From a checkpoint of a small mixture-of-experts model trained on Wikipedia.
Size: 10 layers, width 96, vocabulary 4096, 7.71M parameters.
Training: a variant of Adam for the experts, 188M tokens, 5750 steps.
Below are experts of layer 3 (counted from 0) of a mixture-of-experts language model. Rows are named gate (a neuron's input weights, with its number), up (a neuron's input weights, with its number), down (a neuron's output weights, with its number) and show model dimensions 0-95. Each number is 500 + 40 x the weight over its row's rms, rounded and kept within 0 to 999. Numbers have three digits each.
Before each expert's rows: a language model's description of what the expert responds to. This comes from a sample of Wikipedia text that the model never trained on.

# expert 40
What it handles: Verb stems before suffixes. Verb stems cut before ed, ing or es endings, such as bro in broke, serv in serves, provid in providing.
gate2:442580486560449575500484505524467532456522545528499520522478474447523456505440494456462521482522467580508429543539431517478490447469502435508498438424478491528478510445535555479569439501518529469496496433506543526501531476481422515542438555563486514484477513441541523578449478481554464506
up2:523516470475378443477448402527470535470509544526580496478517497499524496530480468490543528547520515569473491497489452564451583420473473513510479545453486511543549439436586503559475509502475492446515477477540476468543527531521527447483538474568532565484480470516487473541546549480554510512
down2:572506586494556532488463533555444505419525424541488492530460519508544479464538506441483528465464441506540533444480552434520552467533510507491514505479494539412521524514586516473522400514485496491469508440523566516414538428543476473483533524535507547459489578545478511504488491503463508474
gate3:522522495515496524503535506477584526409510457508476523542489491492463499511495612429490519466490507533501530496514518485556501528514495543474407490582495538451486423498542504477475423568490463518456503465461491467548468510546526583506425512445519457555582507554518565463437469473539541488
up3:542507483506518543539487526477475489441512458508519506414532491526474527478386503491568596524486470465541582455476540490509451468503517472546558515488566410498513510566460552535516583503514565412523464510478511444489516488483522475482485495526523464566535489472498476499442547487590545478
down3:459478563456505533486489468473554493559515484515512612506524534469517441544459468472536481532474444495510528563509488469535518556469546489424473550514449411504487569522511539495557464485522386472557577497462475518401470540468513574516452503456529455547468500497480532510508470499507504473
gate4:461491506547539453527465509518487496508460456534496464469568402568485489504556525482533530526552485486559512516566454481518465482469511560525562457533437580491510487491433520458427458516514515530481441550467510541467523458509469535524515537499542596456534468531463419452429474540459448459
up4:450489507531593487496461489453437448513518468571472488498499533494523449474517503505516432502533453522467513470505521470511510488511491529460488500477447458471544439480493468471464446565506518497561523451530559512484565488558395543554516539519519521542476533596516477508556500487364531426
down4:553525517511505476495457578534503491476546493475487516458493581497524496474518501513429454576565534456512536476493447494585515527525510457544501482462500421566536466514494516482504589583466498519429528390502443487437495510463499476529448561521489516489484536569468522446445478457494514439

# expert 5
What it handles: Word-initial stems, counts. Opening pieces of longer words such as dem-anding, dem-olished and ap-, ab-, comm-, plus count words like 000, million, number, four.
gate0:493525478477518494438547594498539493475525545486530553546478452489455480529519507455534500527439473501546501532535516425474485552543481455536514507524511442456522503553468583507536559416520452486556443403542498459562453489516463460499553480467484462576436452471423501527460546504533520502
up0:509500584491469484514543428481442476545493463456424513529489509532502457459509521531564494541568496490471522482545489570531500478537472541470453500532523487496529488434500467469450450525555504535401492490435447472425492536502506558545486539492455541486525549486586581555575479570510473525
down0:456479492513531532498543534548431515498493521517426563490523433453582532432481507553428562468471491519521499529509493514484489467527440449507495514516459497454500580574401426534506525476442472582433477478541424504513527496541494570494502521466528458538535475505526472544532453448524528529
gate1:539453499460495568502495530501533535495506456519514439504587503494476527424532467487518481412510456454529436527552484536546411506531568504509451557487490429536524445510503476484491480506591491497400468382505557524486468568504504480483507535511485432483502499491454502473581513465483500497
up1:508510502468492503423550524481547490486568498583502508532621517504536504501458500505518454490494489462524457525568517574564412526474578504466519501421478489491535524543459508470468544516579440549449475532450568539473480533513542542536461507500455528448513439443454527498508500442485500459
down1:528556509571497540503580520527524524440518470424551524464548514472516460454502482564501553462487519488489463506550441584514474525494499433511531512477528522440436465557492477529571435477465472550540557517516448556414448482538481443533482520533462437495444578477542516486499526480488454473
gate2:523508531519491445558480527563519594519446556543476463437549516409528481503526445500477545562466520464550491490457483437489520565561426475448502479437425483544512511520484516555417513529493469504466484500542469519455537472425555525454481440519499479485471534549525512487520550452450495456
up2:497460438485485555556567580462522501448480477534458561482525528449456502471497514434416456442509474489454528545515510482469512461491447529446504505467532473468558531609530559433523555567523542568487494454467534547503491561553499497477463466493545555482509541509511512458481465513459428523
down2:573448445498500487535460547498472476416524519542450509514508446462444449506494512530486454529477456555473463509502450504496549513479582493488480469481433481542538547514599515499526519530519556412569502526457480530538508508423550546459508524449471492451559458451522498574559496501562438482

# expert 63
What it handles: Ar and rem word starts. Word-start pieces like ar, Ar, rem in remote and remains, plus place-name words like University, Street, County, Location.
gate2:523495565473461500499487552488435462440536428467528537527519535433473532497487480512526570441505501463452512473535456513451440524548499513500563477470511557471529523567435504541440451421500469501486453470471535451526485513446462499426532552462504605475482469488441532592486474538497540533
up2:544446489488465548527506444545498495538442571535556459436490481463520536518446470511476434558518489569485490501482490447492484471484471511458483530459531469489462468481584456482493556537477493627476505599456500493458540486569568521454483554508480472510440449499537483470509551451557487459
down2:512503523528512500516439517509443504564434495535554440457594504451493540525473540504481444494448550497450487420488486590497517505566478586399556551507475510493512503473571526498478528433429446466501473495470454493458536509515476444520504538526477497525517501451585482524478556529524481550
gate3:537437478454408450475511485529502521520506464557482549464517475485519509486523531491492470495545463499433444454507518593488473545561482488520456544516523475541554464463463450488534463577448492499545441455473536422521499557500436540445510505493543570566446539506546463531513399542525477515
up3:530475452451495442471506515578517437459475508504436474480462476496534484554595517504490451486531486490482579537581519537530488606519480515486503493528408523444438500485445449502542522545480433488531503493488477539543507410538523500495439557564559474427506508500541502470505511565500507474
down3:518567539545475452497464505464503518433575456531594492529520502469428474488485496481511457516446521578539454486487524528540514441550509522499519555488522544496471526512457509465488556496481515443585443480501543504592475423471504454490549507526420487460487583525524478495523413522446468457
gate4:465472459494409511578488479546449520474590504510557422496479559520549527474527477451453503521491506566462491458506546535412530508457485561537463463441455484480475465497602517401528479517480501505526479515500458489492473496432503512490509521511589489508486492525437490525561508534465451570
up4:448513445461450482515560469540537488495558503517506438497415519487551532494518432563469441522526513514522597497530458513504550563476464517527506527469431508542527498473571525485514475524501468423571480547521442488502508465446551531482544459498523554477472438487521483406588511499438460482
down4:466529542435486502527527475446563490447458527552511526478464548410542452475419524458477469494492569509559464463505508513492515575528525446461533480443483520535521569428477439462474492460472473564506495536499456524496448486516536508588566559530561536465519497461463558446510522530511437479

# expert 50
What it handles: Romance-like word openings. Opening pieces of words and names such as Cour-, cour-, Par-, Mar-, oper-, ver-, resul-, plus semicolons separating list items.
gate1:498537501484439497487444491449517536466496501591479491501485464422489474454531484547498525495466584458505543466563512462494493465579507497424642492512533486510462477493476592484555502449519497476510498423533597469498528489510465510448507557527463480479560481504471485518544515565534523453
up1:482477477495460506503448499484499516576460519585443522444460545590512534449520484508476459545454474576519537508553503517507556497454537461508500430485512441482456503567467549468472505515463489452404491423524500564509513523553594541563557489454465485523508528549497433498506502457490445517
down1:491458542507548543493464501467562513482513504472483403511535570503504470514535413516558497517430521482525463492470489538446438509516594523552545484444565575508447435468465536457517445459462594484556538540471526461489494518518501525546498454530436497456453433513482472530534536503550507508
gate2:445509551501533428594454515472528509512483408500522460473546500432485594488550539546387502483527472478499482494539507492468561453460482470492503497467459441463490487544501457526493467552483539514532556470500434517528536470558536519460488450547511490450522521476510520475593428551446521519
up2:535514478529451484503520470469571486519496521556498463532563411558532491434525535497573497472486561562485550547459485554535474473575537496499552472476483607506513524495460491474476507492518478471461468454547506486516416547457499504486542555521426517549468518518506527499513512481554395409
down2:555538526472516580513489466499433491549601449451466465537521458546565523517438479497493461559481513494469459554507467499495510560446507547491445516522540503511521494457511449500409544498446502532416527442498493521544508495490515448502511497549550457428571560447521553556470464471440486480
gate3:494458426457509552451511473536457503534489483509479469522457484427466467469491557518473490545474467483536474516533547537444451460484483546516489510556588508444513478564553464492520503533453488486500518431451512491463558446464489537464475501500556401407556527463509613435535464499519472515
up3:518455567494457541484474483553468468515542446512549499483467531479498494512454499523443572511495494480539532465532539545556493564472466497565469563482530462474482509481540479541409545528482430540446525489460551525586486426431502538549472480531487470484506501447528549426546377503495520514
down3:465543437522560511484508547531540450418577529470500527520519429468450467480447506483540526449460472514520510473558555488500445530458457473473473425467564518464480489549509532554516530526495553542568446477487452506517542496464440399498512481527560507520549487507443544491467563565437512483

# expert 58
What it handles: Post-capital al pieces. Second pieces after capital openings of foreign names, especially al after Z, Ch, Sh, as in Zalaszentgrót and Chalk, plus al in always.
gate5:610450544462465541488483528463433529546512478518564486506538459486513442525589484446421491529541487542522428487483526569473441551520514481529567470488485479458516533578479527497502473519421511454542500489497501505539509452499488474492466471488493499517395488578419459506535541495444512520
up5:496534420497557457490506570532440535533451554535532518510567466450462499479410447512431506483515482504480557514513488491514562439522551531555470427524473498564440472527472490497557472507491500525515500483497444597529431492488466460475494429525555556434524490426469531507493536529541537476
down5:551592535471481455476449520575513525495515491429457465459437569446607582509538505489463548520495531521551421501499510447521443512526503579564444547502440498475543517527458474445444449491497454537471498510495525507455511487530482491468466507469533509469480553508513435551551530507546501482
gate6:417496468559510482517467471554440513504493549520500516507447454526532487511447595577514467472554461540541425524485382487467501474402546558550480550480467525513434508474511533496531528504525506508513495498525461515476465499557515544532462516511450522539509467436512586460450475573496522530
up6:574474503485543484505491511546475495472464467522499508493569571500587481483500450456479514440483468569516512519526481443449487419570497459538513499540483514501499533531528411429543497469452568489475443475469614438467524535535497475518505479519572507412452515541454427503478539489522503512
down6:497502442493520520451452527581480527510479532566489489484492615439567543521518541540444511425476449562496527520509476456509528400530485451506456516525436543501489471514530530479561517506501543505509487503469522484535460461495554400534422517550489529537477404507465513523433536488521497469
gate7:462506548559562487507427477539519468589563513493460491534502502440465528448502557496414446489430478491539557515499484459493518458539521470467514516470494474481472467498535497537514518563439540496485488517496450496567597518564467492516524422528544496426444508470436474516387495518499481530
up7:573454516574551519494538516485516509462458496572446514373445536537460517512478514527518541527453499569485546532542493519478510511434520508435448478512464472537534478504479500519405475541392462458541516493466491515480522452471422503519548547526535517521481492460524545453530458480421523517
down7:542524514486524514486507530511471559559468477584456490491483460566509464467487489569472485421471495441518537549454432574492492471540446425478425535429558487536577440538553506475501510520427490543512523512498493554504543422476454503467554585504521526518480522424547520495508484473513496480

# expert 24
What it handles: Capital D and separators. Capital D beginning words like Due, Dodge, Digital, plus punctuation inside numbers and coordinates such as commas, colons, primes, dashes.
gate2:486561524419513572500491544459531492512541455553526464501565481498547470483562496529495519425485493464511504499544486460578534477479417526454440478528481507615486514541465541501570490438472484502434425457471496562492453503498472444488438506538531515467482485447437483425524535531525497459
up2:507484528436502493488523533478471509428449504469457459523438509476487564551522493507518453530493463567480430516469541479439549539391608475493601473483527530444455491516451502486532480503490470472549527431489494447477552540453488471489555534518471501522482491591489477558489484506426534540
down2:510479486512472497455444496453493476498459412474503540492547495424444468539530427469444495476500557466523415446547516588549473556599442479458544513526556569540532475508457471469432470465558528518563536498498447528532521499495526463544499514506547475521519439518544478493508485525513477572
gate3:512552481461484498442466546512481466506539530484531403488498484516500511523557433504549564403582525558523417513506484509483523539503553492477497498476526462501473549484492578510523538405556464439509415521458462502443494552483458547480538567491469445480517447490422536504504502527528542515
up3:485543488542449464501449525500528538538515498545577451449484453454529565489501495474480538442569529513520490504469504506471512523489523435482483536480535495485494467467449519523487454538579489494514416517476559550493540574482527450405561592559460402568525507506482496571477520470488531454
down3:476517507472532461553514490564542491424394517584539465440501472489544515511517526537482441457458611433477538515501472519490534561466462514419498551448475458513526441499511531464519497463532543548504529521496477515517433532490521500537489536569453513484540523495429490405534440506533513483
gate4:543526479512541492511419482504517537464453485583522439465542534447448589502479491499539466441547490448547421476486509517486478460490529448516526492481474536506445499539481493498463382573501483490438550471462491506453492481518422476544573552469512467515548518575510582498517449545496493481
up4:477496511498454467538516535511484452568469539464502505479482496561528407600510534479493485518532487539530543550545515560519534538453463499491424498467530505533536507384494494475480518474514485460464546587469524465603516499452612550480496500511456506531491467525535504507505541435442478552
down4:590503415524483498477545558494513464410509512465475519551482504460500573499553522490493467535447500437480532516454449433487543558527562483443437511423492489408450507417517529516460531507470539481502534496492562487541481550496503494512491571545485534501491494484491529554605493474476545479

# expert 51
What it handles: Ordinal suffixes and capitals. Ordinal endings th, st, nd, rd after numbers in 18th century or 1st Division, plus capitalized name starts in lists.
gate1:527573401470503564524533481446429487536513484509494532500509509473536437554520512443454521508508492493468458537526499506435500436505499561551511572484517500484471421538480583467511491539485503466505535512509479516361494484564523558490504573467559464471495580457562499513530462479526478498
up1:488476530468520430476502530519493515511484571489501478469521546487374498515489513551543500466442496489458615433476539492473487526544476503502495510483490485533592529487450471435495534524534477547474524467463464500525476500442550430569472471589536548525456501539530509424525532589448496484
down1:493482511498504511501482524497428459503483469551462409538564483460564516498524530557464587500481502589554474529442556491478566438531512503514435496507505480527447473468472476593433471543551509527441533490493491496516463506487493506464408442539512523551487417512414529483510465477546531528
gate2:570485531520489439486482506486438470592491497513555441485425506444541553442505424561518477462563476486508498481447468489531495531462495542550480444448523499512405541480451463539548528514451488512456550514579446516507562495489425485477481577497560522506467516484505521450522492532534569508
up2:594551449439554650534524536486516460461514415540539508515471472486497488571439521512508504500474457523504395545492463499526530527537447558498477435533435488448535506492583535495465519509491465437471515489504553535470505479498539476485515520495535429542483512515479498485496481479460542542
down2:501518525463485445429514486527505529476516503489506543473532532486532461565445551497500562525394462429475468473491530501509477449512498485507445557547494534533547445600511496452458441487524572494476511475427552558480510431510488527413509494587439492483546463522490462536538482507560550469
gate3:533518479499529574513467505453539516481454557508546465492561481474605401561485525498482516483449460495532541498518462544409550452553458498509529547444480510495533472489503498533458500450466458516490491497590473462442474512540455523443527562492556495470557498523472531462514565530459413543
up3:476469514536515451513535480502482535596488509488478449503534513552470524552523432485459552466513495466554444480427542485489527565445547459453500476530416566561453505507512500519444507476504544522583538494485465534480482430469457432523491473477501479533463502541487465586370486503462491483
down3:431511524519500504505463528474446485432527607553509490544471434440505534452552503479517517563492433489559447523446557525511464454558589459492514559520440520530535454457508516480463470492465444525456524452515524563449551446535517513523490559449531453555492442508455478489519498492502554531

# expert 55
What it handles: Consonant-cluster onsets. Initial consonant clusters in words and names, especially sc/Sc (scale, score, microscopes), plus Tr, Gr, Cl, Car, Bal.
gate1:513454543485532459444413519491426445571535558480499441504569470486437581528518479465478479432552490532492528499511497474506515527416457567468495516497537504458526507488474448523545521425558518511462528508529486612486474559536533526483464567516537474457493552549523507549519505537441485484
up1:485417497467538513504486509421460489514507519568502510479550532492514521575467495523454498552517415572508534514430478454483458513506463476503516495550510573519540473449453486592565484433505437433462482503537498612510529548486464483543465530462551415550454511465537521484482473491511493481
down1:505528437458478524528512523478483465527617521484555534493535538556484483488520487557478491415532479556493475473550422508527473419523487525510530539472427495454549466497489479546543521545447427445494499497545589611465461521519516506523500518426462457470440490501484529520522469474532477446
gate2:491450460471544491512536522552577481436545464484533586515555598482512509524437504536542487513453516521549469548481520490519498516521491467467500541596487436487570515499555511556572500520425441534453502470492436501507515515460470504529553473474518472425470476512506407512506432463498563509
up2:533455454508462452417443515581450495498590506497509545531479492469539501488504453571440460484601525477551459448491477440505418521479434476505556513524501446490539520542498507458484557541512569460460425488494565509571477514517489525539534513441449457561550492501512513510502512484503486549
down2:553499511518510568529494492512437581498482406499445537463520473487487499447518471552443527486498503545429461486575538521538452476545475468393489489544605505481469455475433545502558485508446506508474440490492513532469494545506516557474514494504439468585558575491531514488473489501548525466
gate3:534512492425526525483518520434504445459480391507529386526451536533560523568489493500512546480511521508509546505537603523531551503489527546474516485442518538553570525572449474488496508487560527488493490469423505486485504473502467433508473496478525474514525525528514624525477549438507489477
up3:530523460511476536547490432438483505485468518449531509558512550516458452459505474532450530517543507485481566509419595443512582462534504478544534529436569503477468481479446549460453540501508476572420493443513510504493572450474525505515421483527512446498556506419521529463453548497478505472
down3:522517492500565464439535456458526511509437558421531510564557529497507480493573474537466474458530473505466433449523498489493434519528487516470559517493487546459518501474467495494552572412463433515475475445498542502512444519551474448538524475520601498484583569520510567508489417489497529482

# expert 60
What it handles: Pieces after do, clause openers. Word pieces continuing a started word, like do in Indoor, y in everything, plus sentence-opening After, With, Since, Despite.
gate5:549552437456538497454581502526540526542486392514563515546516541438513549490440544554483492483537456470466503477552464527503560489503436494515535478455507581492532532466454494439443512497457444551484475429493455458489593446506459487550526490479525472431527473490554505497484523496503448465
up5:442593516468514530412536520468537486474466499501528475485494501507499508473490496513525562478424431556421510529534461507502579414515487504489577462484506503553472489452513537580492522481565534480462551426507556524518524567484496469486493418473499474551473447600452438525496500487502509493
down5:504469493483515501600563518454536389516523548485520469472533496494509518514521479505557463486508523512552500470467541519517483551508482491549566515476518502461525522588494493541545480449451507472459481481475483488460468444386470433522513606450517520461542534532476457465519521568396458508
gate6:529539497558531532456481479492519473460483488547419452506411509458597476480589539531483516502547525537528492562534487508512510534429525503424496528489513500442532475541453506480550546548469537576521510522486448411506518473542430519499516484458468517461590482453525532422473505528563512491
up6:526399588534532524536480512425561456484488521506497452462456561434567539543498518554488471510508503566524576529524531475438520504504461476457542550544423468477470491536522475545521525573466492534463504512445478457487558424502489464472502512464484526525528447504566526465448513529499549430
down6:494459480523527554465483463496487434511546559472505476522523524478494539568515505478431452511532514489461516549547533510505456539490508493419502447491429551484514502487535491407468443578494531447491479513508483501519477475570461545485513496599592562471416549556535506446559482518528435457
gate7:532517508519483461534494466488533530558493507547486494595490471482580443474481514560414514465498516480444485470502478565497516502428569468456485498529399557419497466418502524517439454449465489450470563531562488565508519504552502517506490553518591480472514542506475493502490473515579537496
up7:508518458459532539473494525485470486535530506492474501477527463486447525541496443507528552521471549621529536470510399485457502471420475516492465502559440462433442519527468433528532539491497443525537468493454536577490502559467500478517467489539530459607440495559544503466451540460476447495
down7:517412546494569485503545501439505543520555476467483502433473524467525489472492507477521451566532513459507528417497448459534455400503478547487502545562547498555497520546466504437512449528449448537433537575467515433512504442512457522545490526544487543485485494534449547574521504455540553496

# expert 54
What it handles: Mid-word stems. Stem pieces inside words before suffixes like ity, ia, ical, such as in in drinking and Divinity, author, commun, mechanical.
gate5:513468516513474506489519523483465522464571527525454516458437458436528420524523496559478539517448504469559497472558418450558521459533501513485512575524490506556538554555492449485465492469474427525446535532560531467482463510527532610506519458430533483470490495480543523562541417460485510556
up5:535516511491565459428549490550528482508501503539523479434548455498444443552481479500503454510503439448499546532441476542531441492513464527518597498481454534563442511507493511482506509447475520564430478523462449525497529470453448495626521461502489505482482505514528502606552443459510528556
down5:469472545514475490497494478563499464547520540573494536563485542564484504590576529509509483454522472498498524574604481563436546452505524466397518480446498501542532456508522495481500512444495500497465495547518447494487472464489531428445551476462471442514513454465485498555473451514404542520
gate6:503414470557471518486497415529494519527531428539525449450457520510544513514559497466432516488482470387529527568498541494504499463571515505481467488488505519454510493508590459447545517511460544453514451530504500500519533492480472515500483456456516547472569547420477564508488520500500472629
up6:505533542473501537448465439541494553430470542534469484442473534461491488504527537532522512558488465536484499503521597474507415473475527513485566466469484516469497484393459545483520471510514576461455457538465501556554462520496571547472534518493480510509523473453498521463532535380468429564
down6:530423503442541523463472549511510432500553469521452424461501492531535469502495494424509484512541528516491477445398492432504537501545483428525537487494575535560469491566542472544463511547490469480453499544453530545462558422436524494514468521506426517572544556494479530539515550538488522482
gate7:470525541531515416511479500477516487539554451477563395516445544478469617461491526545469492466518464483441498453476518547537566505522433515509486543568545494571496474546470502482479500398512484520467471491542490462444485544511520450492423440493470501525488497507542546448504483545534558454
up7:476433471562521469475475529479485584433488503513560515534524502464586496534461499528529538484523517519570458473492512578460566441509518425501520452437457480536521526471522486436423489504428459515459469521550436499507490529479474443491487506584560444529461455487471508550466526536449546454
down7:545520506547461523554431423479532501566474533512511444499543473595457483510475535499511443509494579502529485522443533505449520478510547493506509552503439461515386509495501499528447509464575472484525538517554449377558533451437524495529487506490522471520499523518536546514411455499519497490